Weights of a small mixture-of-experts language model, trained from scratch on English Wikipedia.
Size: width 192, vocabulary 32000.
Experts: 48 experts in each of 11 layers, 96 GeGLU neurons an expert, 4 picks a token, a softmax router.
Below are experts of layer 8 (counted from 0) of a mixture-of-experts language model. Rows are named router (the router's row for the expert) and show model dimensions 0-191. Each number is 128 + 24 x the weight over its row's rms, rounded and kept within 0 to 255.
After each expert's rows: "comes after" lists some tokens at least twice as common just before its tokens as in all text. This comes from a sample of Wikipedia text that the model never trained on. Tokens count by the router's weight.

# expert 11
router [146  67 150 156 129 123 123 126 143 116 111  93 112 110 118 126 116 133 117 136 148 146 139  83 130 138 131 118  86 168 139 134 121 167 143 121 103 129 118 135  87 139 120 116 143 116 188 100 117 167 146 147 124 139 102 171 143 159  96 135 137 138 114 123 103 148 118 163 105 109 127 100 113 124 109 132 130 136 159 144 135 127 148 137 156  96  63 148 117 102  88 172  98 169  88 153 147 104 154 167  95 120  89 131 134 110 130 166 158 124 130 144 143 135 117 151  81 112 103 100 119 189 170 127 139 125 132 148 116 124 106 144 114 101 129 138  89  79 137 156  64 121 142 129 129 131 117 156 148 127 160 106 118 120 129 137  83 103 123 148 121 122 150 155  86 134 131 152 125 106 151 114 140 126 151 138 101 134 174 112 152 136 165 134 133 144 168 132 110 127  76  65]
comes after: " |", "|", ";", ":", "---|---|---|---|", " /"

# expert 46
router [127 140 121 126 121 136 116 128  99 149 125 131  81 166 151 167 101 135  78  97 118  66 120 160 118 147 107 151 145 145 113 134 148 177 118 110  97 111 130  91 138 159 104 145  98 131 134 140 120 154 119 118 115 139 108 148 159 141 101 114 172 105 144 103 155 165  96  85 139 115 122 110 149 133 111 134 110 164 111 102 123 147 132 108 133 155 155 120 139 149 121  80 144 139 128 111 117 143  96 146 110 172 103  93 151 155 120 113 140 140 129 135 121 121 109 140  94 109 132 155 141 102 142  66 134 166 132 147 116 122 148  96 162 144 134 146 161 103 122 171 163 140 103  94 104 104 174 109 156 190  97 137 139 124 192 143 131 150 109 158 136 109 120 124 152 146 111  75 166 131 128 126 122 136 122 138 143 121 143 129  91 160 134 139 107 197 130 111 110 176 120 125]
comes after: " of", " in", "'", ".", " as", " for"

# expert 31
router [ 94 116 117 151 137 116 137 159 173 115 122 107 122 161 104 133  64 134 116 103 140 112  92 197 165 115 136 104 117 149 100 103 172 181 117 166 113 128 153 117 128 124 144 140  85 117  88 113 116 103 106 107 121 179 124  64 128 138 131 110 142 141 101 150  85 125 102 112  88 136 121 121  39 150 148 156 148  99 133 166 108 163 146 146 113 124 152 161 116 109 139 147 142 143 103 128 130 112 162 145 116 137 131 132 116 141 110 158 118 106 160  86 114  99 147 106 118 120  99 110 152 113 143 130 139  85 134 164 161 107 151 119  89 155 108 130  95 109 131 154  95 102 108 134 134 128 131 155 124 125 124  96  82 119 130 109 154 129 137 164 115 150 112 131 133  79 162 129 108 124 124 145 135  97 112 124  96 124 125 104 133 134 116 142 118 139 134 101 107 130  87 106]
comes after: "-", " |", "|", " •", ";", "N"

# expert 35
router [147 123 138 137 155  92 148 113  77 163 154 108 141 131  98 123 109 128 123  90 139 118 132 117 162 121 141 120 136 143 144 144 153 112 176 118 107 114  81 111 104 119 116 139 159 117 128 120  84 159 105 190 113 124 120 149 142 112 101 136  65 138  69 135  95 175 133 171 115  83 160 136 133 101 130 139 157 150 125 147 123 162 144 136 110 149 127 103  96  89  98 151 142 156 161 143 113 122 152 156 157  93 108 124  98 145 130 161  99 110 145 112  91 127 123 109 167 153 205 112 171 114 123 138 136 142 157 136 143  93 115 121  93 163  91 157 124 148 133 158 127 131 149 159 126 129  88 101 139 110 136 161 153 161 123 120 142 108 113 119 113 157  95 140 146 149 117 131 138 146 141 116 102 111 125  79 151 145 154  99 126 134 124  99 163 139 127 150 113 111 104 102]
comes after: " |", ":", "|", " 1", " 2", " 4"

# expert 43
router [ 87 127 101 121 154 140 130 170  91 133 139 156 165 117 101 143 102 119 147 112 160 145 166 137 107 132 128  98 108 113 138 116 141 123 122 133 122 147 106  98 105 112 179 114  73 124 107 138 131 147 155 125 147  91 102 148 131 129 137 141 130 163 115 163 138 111 156  92 121 133 128 184 112 110 112  81 170 120 123 162 117  87 151 149 169 131 125  76 106  88 107 102 107  96 105 110 155  93 121  73 109 116 142 155 129  91 116 150 154 110 118 158 124  91 124 167 136 176 111 115 155 150 109 132 145 107 156  89 105 157 148 131 124 155 126 144 130 123 141 109 138 119 125 145 131 143 158 155  93 139 118 120 130 176 114  99 167 129  96 149 122 145  88 123 152 111 148 178 133 128 159 128 127 100  91 171 139  89 119 156 148  86 122 117 117 156 111 105  87 102 120 124]
comes after: " ", " \"", "-", " a", " (", " re"

# expert 0
router [112 120 136 118 141 115 165 128 109  88 134 107 135 131 117 153 103 108  92 142 118  76 145 147 118  95 145 110 152 116 123 104 148 106 146 117 122 108 117 126 130 114 140  91 140 144 130 141 118 148 147 129 182 121 159 127 161  95 151 131 101  89 100 119 149 139  85 135 100 149 149 147 140 143 128 106 132 139 139 139 100 119 106 159  98 111  92 102 112 134 151 116  59 171 142 157 128 100 136  93 104 119 135 144 122 115  80 151 140  94 138 133 129 129 124 124 155  94 158  86 129 105 145 139 142 173 100 123  84 123 124  90 188 118  91 140 103 129 169 140 113 112  96 123 114 156 128 151 173 170 107 122 119 146 154 125 122 118  76 138  79 108 154  93 177 165 114 128  76 143 159 134  98 148 122 170 115 123 138 161 149 125 139 143 137 178 133 110 139 166 112 142]
comes after: " a", " the", "-", " an", " his", " \""

# expert 22
router [121 120 135 133 155 127 114 125 154 150 141 119 122 117 127  86 100 111 152 155 151 109 135 103  94 121 134 122 164  98 139 140 149 146 105 169 166 131 124 187 110  97 103 124 122 116  98 114 134 136 126 140 138 116 114 115  89 128 117 144 126 128 128 114 166 120  78 140 128 132 104 140 130 134  55 141 144 139 144 107 156 142  77 148 138 145 142 105 111 152 121 146 141 130 161 114  84 159 108 137 135 109 121 158 162 111 121  44  96 119 103 118 135 134  98 149  93  97 129 125 102 119 195 169 119 139 123 112 130 141 153  74 152  94 160 135 120 156 145 135  83 112 146 169 109 127 125 126  83 107 165 104 129 118  98 100 127 103 146  94 160 114 185 132 184 108 164 113 148 110 118 164 115 138 128 142 114 130 109 142 110  97 132 165 162 102 116 139 141 117 115 146]
comes after: " to", " was", " he", " and", " also", " were"

# expert 17
router [118 140 106  83 102 154 163 111 135 156  90  85  97  93 105 106 114 153 175 155 147 111 120 110 134 150 150 139 180 126 158 107 134 157 136 149  96 131 151 105 128 162 118 166 153 152 116 148 103 128 128  94  95 111  96  83 123 128 125 119 111 122 180 111 100 114 113  89 144 129 143  86 125 131 133 107  88 143  92 153 163 134 153 138 154 159  94 113 158 182 141  95 123 143 125 157 113 155 177 105 154 141 141 117 101 129 107 172 116 142 126 104 128 162 129 163 110 156 144 124 129 102 152 138 149 130 127 134 134 121 153  81 130 125 100 150 105 148 130  92 144 153 145 100 114 140 136 154 100 144  87 129 120 129 135 129  95 142 129 111 124 155 117  99 111 161 147 183 136 111 173  83 111 126 135 141 183 105 127 105 159 136 156  98 121 119 123  96 158 105 129 107]
comes after: "\n", " in", " on", "In", " In", " November"

# expert 29
router [130 118 131 130 140 157 140 112 137 135 130 134 144 122  84 165 167 123 161 169 109 123 100 179 163  98  77 147 109 124 111 118 123  72 143 129  91 114  94 118 108 143 114  82 114 121 115 142 151 131 119 167 113 140 138 192 127 130 162  96  82 108 140 142 119 149 134 127  83 104 119  99 111 128 125 112 157 168 132 110 153 113 134 135 175 122 134 139 149 108  97 160 112 145 103 180 164 153 160 139 151 135 106 116 119  91 119 147 120 126 132 114 166 144 149 115  81 127  94 145 148 143 163 150  95 139 108 132 162 162 117 115 114 152 116 146 165 109 115 130  92 105 121 115 127 157 131  96 115  81 140 134 158 104  95 117 138 156 136 140 138 107 137 117 165  93 109 168 137 137 116 128 137 135  85 125 157 119 150  80 127 102  80 101 108 149 108 160 130 130 179 138]
comes after: " |", " (", " ", " \"", " U", "/"

# expert 33
router [139 113 169 181  91 183 126 134  88 138 151 133 168 187 118 116 138 151 121 116 145 158 101 114 129 137 139 174 134 147 109 121 108  99 140 138 118 135 132 131 115 127 168 126 110 192 141 139 144  98 121  84 128 147 155 116 125 108 150 108 109 115  87 127 149  93 105 131 134 140 111 127  69 120 127 169 117 110 139 138 137 133 149 101 148 129 164 112 169 151 146 127  68 105 119 146 136 133 105 105 121 157 115 151 109 138 121 101  89 138 138 138  93 125 131  93 140 153 123 116 121 105 148 151 156 135 130 102 128 138 157 186 127 102 118 134 156 100 115  85 143 160  93 147  97 151 120 203 172 150 157  88 128  77 145  77 126 141 116 130 142 149 124 134 145 115 114 140 125 148 138 113 149 128 155 113 152 102 127 103 165 157 126 145 124 105 128 138 140 138 175 130]
comes after: " the", " in", " of", " at", ":", "|"

# expert 8
router [ 92 155 156  97 114 146 145 106 134 134 138 150 151 154 109 115 158 159 113 152 154 100 139 172  80 113 137 147 111 131 130 170  94 134 124 150  95 138 123 107 101 162  91  94 153 120 106 117 185 108 157  86 132 116 148 101  95 152  96 104 127 151 131 112 168 141 112 107 180 169 143 154 142 122 143 123 126 119 146 151 146 110 116 126  80 127 109  86 163 135 136 136 144  89 130 130  82 133 123 114 175  54 117 168 105 146 156 114  95  92 173 116 130 154 148 111 155 141 148 128 140  95 106 152 149 118 142 126 140 108 111 112 129 134 204 111 140 100  92 116 156 111 149 137 137 120 115 118 109 106 112 112 122 122 136 142 129 133 104 119 162 154 144 120 100 137 139 137 153 109 153 146 153 170 109 141 158 120 136  93 115  90 150 108 124 149 107 146 118 159 100 125]
comes after: "\n", " ", " 0", " 1", " —", ")"

# expert 37
router [ 73 130  82 123  83 104 131 117 133 135 134 135 161 144 140 142 100 145 143 114 132 110 149 155 116 102 175  97  86 147 111 142 120 119 139 142 181 147 180 155 146 142 158 151 129  87 124 121 116 107 135 123 147 182 141  93 138 116  75 101 152 139 161 134 189 142 157 106 145  78 145 158 146 106 117 117 139 119 113 138 139 106 100 153  98  95 183  95 159 117 141 138  95 124  94 103 130 153 124  95 129 107 111 151 120  96 135 114 124 140 146 156 164 141 144  98 112 130 162 174 119 142 125 141 169  79 138 135 127 122 103 118 123 135 125 150 139 137 125 141 153 107 180 115 166  99 104 131 154 118 108 127 158 133 119  90 116 108 113 115  83 132 141 133 104 136 117 130 137 130 161 155 156 119  93 160  91 101  94 138 126  98 105 125 156 158 132 108 112  91 120 135]
comes after: "\n", "|", " ", "==", " He", " was"

# expert 21
router [134 135 130 152 187 162 129 156  80 159 114 104 158 142 153 123 184  64 149 160 165  98 166 105 136 127  87 125 118 157 117 112  97 108 143 135 165 115 132  96 163 150 167  99 122 116 177  90 144 134 119 101 111 127 143 143  91 123  96 114 138 137 120 149  75 101 126 128 108  92 134  92  96 142 141 105 146 169 129 142 124 118 167 102 112 126 137 112 158 112 139 167 135 143 158 110 101 117 111 126 125 122  94 106 107 121 143 185 130 151 116 128 141 164 147 132 109 121 115 132 130 124 124 138 156  90 119 107  88 158 149 145 145 133 125 130 102 102 141 147  81 154 125 130 175 115 155 115 107 138 116 136 117 142 100 136 137 131 162 108 164 111 114 103  85 133 111 121 153 140 152 149 115 156 133 182 148 143 132 128 114 134 132 128 161 176 139 144 126 123  72  93]
comes after: "\n", " |", ".", ")", "==", " =="

# expert 1
router [ 98  80 112 153 122  86 130 134  88 102 128 133 159 112 110 122  84 144  88 135 138  89 134 164  91 173 101 132 102  94 148 133 130 119  97 126 136 118 132 131 149  98 145  99 124 131 114 160 137  96 135 102  90 126 106 112 137 105 125 101 111 120 166 136 138 141 109  91 111 124 146 156 100 122 117 152  84 124 109 148 106 163 126 118  96 152 172 192 150 100 155 129 134 101 149 124  94 145 106 110 127 147  99 113 152 128 133 109 117 151 122 104  90  94 131  97 154 146 149 128 142 125 128 115 156 124 127 164 128 166 141 136 132 155 104 111 157  66 118 118 159 118 117 117 178 107 161 153 136 172 117 123 152 115 129 148 133 109 131 152 150 157  95 149 159 120 119  91 140 154 140 181 132 139 116 196 172 113 107 171 145 123  93 117 136 136 140 142 135 170 117 101]
comes after: "\n", " Minister", " Department", " Ministry", " House", " Register"

# expert 42
router [174 107 145 106  79 132 132 141 167 101 112 137 154 126 124 131 190 134 115 110 126 154 115 131 172 151 161 138 127  94 143 145 162 138 134 136 114 136 150 146 161  92 111 146 135 127 147 114 131 133 136 116 131 165 150 132 123 107 143 150 145 146  91 132 144  78 179 162 125 138 146  99 132 128  88 153 104 120 132  73 129  96 138 122 114 111  81 151 150 113 136 136 141 168 141 119 160 162  80 138 131  95 125 134 170 154 136 113 122 124 128 149 103 131 154 111 131 105 124 141 155 125  44 107  76 120 122 141  68 120 112 103 108 125 132 130 136 202 142 122 123 121 161  78 123 103 159  97 103 106 140 122 136 142  97 133 123 164 120 104 105 161 121 137 104  89 133 156 142 141 121  92 153 118 160 124 150 150 117 118  84 135 116 106 124 156 131 143 107 109 125 154]
comes after: ",", ".", " The", " that", " where", "The"

# expert 30
router [136 102 122 117 173 180 124 103 116 103 134 160  85 119 124 106 124 128 117 124 149 153  79 119 147 110 140 104 135 135 116 111 142 173 166 155  97 163 182 103 100 120 113 121 175 109 146 124 129 102 103 152 116 140 115 133 123  98 185 124 153 105 117 128 104 136  97 193  89 134 100  90 140 103 132 151 115 119 153 139 157 112  97 164 136 143 132 165 129 159 156 184 130 176 122 138 119 147 168 151 150  84  68 150 132 133 123 145 135 125 160 119 142 138 171 136 109 133 127  94 120 146 153 164 162 110 136 148 153 116 102 103 147 110 117 151 157 138 138 138 132 134 127 137 126 117  87  69 121 130 132 141 132 160 165 102 140  97 188 166 147 110 116 121 142  88 105 113 123 155 152 150 133 138 124 130 144 141 123 138 121 129 126 132 120 132 147 123 119  98 105  80]
comes after: " |", "|", " (", ":", ";", " on"

# expert 19
router [122 128 156 106 123 143  92  91 154  94 111 112 129 130 140 165 100 135 117 115 146 122 139  94 144  70 140 136 144 123 123 123  82 120 147 140 139 144 113 163 158  70 105 159  91 110 123 117 154 116 116  71 136  73 142 122 127 161 152 142 125 127 131 128 164 159 145 126 147  95  71 136 151 127 127 100 139 132  97 148 147 107  81 106 147  98 120 156 136 108 121 143 119 108 142 167 124 132 137 148 116 100 148 151 107 119 136  90 151 106 140 135 136  83 120 116 157 127 131 144 124 145  74 111  86 122 117 110  77 115 106 118 107 150 157 168  99 177 154 118  89 131  90 138 118 126 150 111 185 121 147 130 142 171 114 129 141 145 125 161 109 129  98 159 107 105 150 120 165 119 108 159 108 171 130  61 119 163 105 146 122 163 128 138 123 134 112 103 105 126 143 117]
comes after: " a", " the", " an", " The", " new", " other"

# expert 5
router [134 146 138 172 171 133 121  96 166 122 107  93 144 105 137 126 130 110  92 124 134  98 109  76 162  91 123 182 108  81 109 151 105 161 108 117 107 138 150 188 124  99 137 133 173 104 133 109 131 157 119 151 138 102 178 102 144 164 134 126 112 119 123 159 120 124 141 151 111 130  83 105 140 130 131 134 155 116 125 105 112 132 119 115 144 102 105 122 121  97 112 118 121 118 154 141 137 129 129 141 118 112 172 143 149 145 137 113 148 147 123 127 120 155  96 148 139 157 124 121 134 132  84  86 104 145 147  94  85 124 140 110 121 129 134 159  75 197 117 144  75 128 170  80  74 127 102 128 167 127 141 111 151 134  96 144 121 117 132 122 129 139 115 120 127 125 124 111 159  93 107 119  80 172  88  93 161 184 124 114 142 113 126  87 112 129 130 132 133  97 126 126]
comes after: " the", " his", " a", " in", " their", " her"

# expert 40
router [146 114 114 133 144  97 138 126 122 133 117 145  96 129 173 144 125  72  61 108 129  58 122 151 120 132 125 146 199 129 105 149 167 182 137 102  81 104 146 129 141 128 139  97 137 171 137 133 144 153 122 170 131 161 122 149 178 126 112 129 143 102 109  83 155 144 107 104 152 126 147  89 163 112 116 143  86 152 111 125  98 142 127 137 121 133 136  99 124 146 146 114 112 131 104 148 120 136 114 154 118 153 133 100 140 139 109 134 153 135 105 111  98 110 131 134  96  88 148 115 133  89 109 112 139 160 122 151 142 162 156 112 125 121 123 167  87 129 102 156 145 153  99  67  78 165 150 109 169 184 122 144 122 116 169 144 119 133  87 128 151 134 126 128 155 104 128 107 130 113 148 156 121 136 120 116 109  97 153 137 122 127 113 110 119 154 143 103 158 161 144 138]
comes after: " of", " in", " the", "'", " on", " to"

# expert 16
router [161 150 107 124  83 147 121 105 134 116 129 109 123 103 104 102 106 116 117 147 104 129 142  95 148 160 103 129 144 113 118  97  68 128 138 136 134 142 165 162 112  74 117 129 155 125 118 122 157 126 134 100 151 137 158  78 161 126 140 128 123 121 101 132 143 118 119 119 133 139 137 103 174 131 165 137 142 109 148 128 152 142  90 116 164 109 133 157 156  99 151  88 125 135 114 156 129 160 138 146 128 142 130 132 126 144 141  97 111 134 155  86 121 121 131 133 138 178 120 143 158 145 152 135  92  86 134  78 140 148 110 153 129 135 106 130 161 166 137 112 118 156 107 116 142 125 176  78 161 152 121 158 123 116 134 135  62 157 151  74 142 105  79 175  88  84 146  98 104 106 119 161 122 164 107 100 153 135  90 142 120 127  92 100 140 129 164 126 100 120 171 119]
comes after: " the", " of", " in", " United", " National", " New"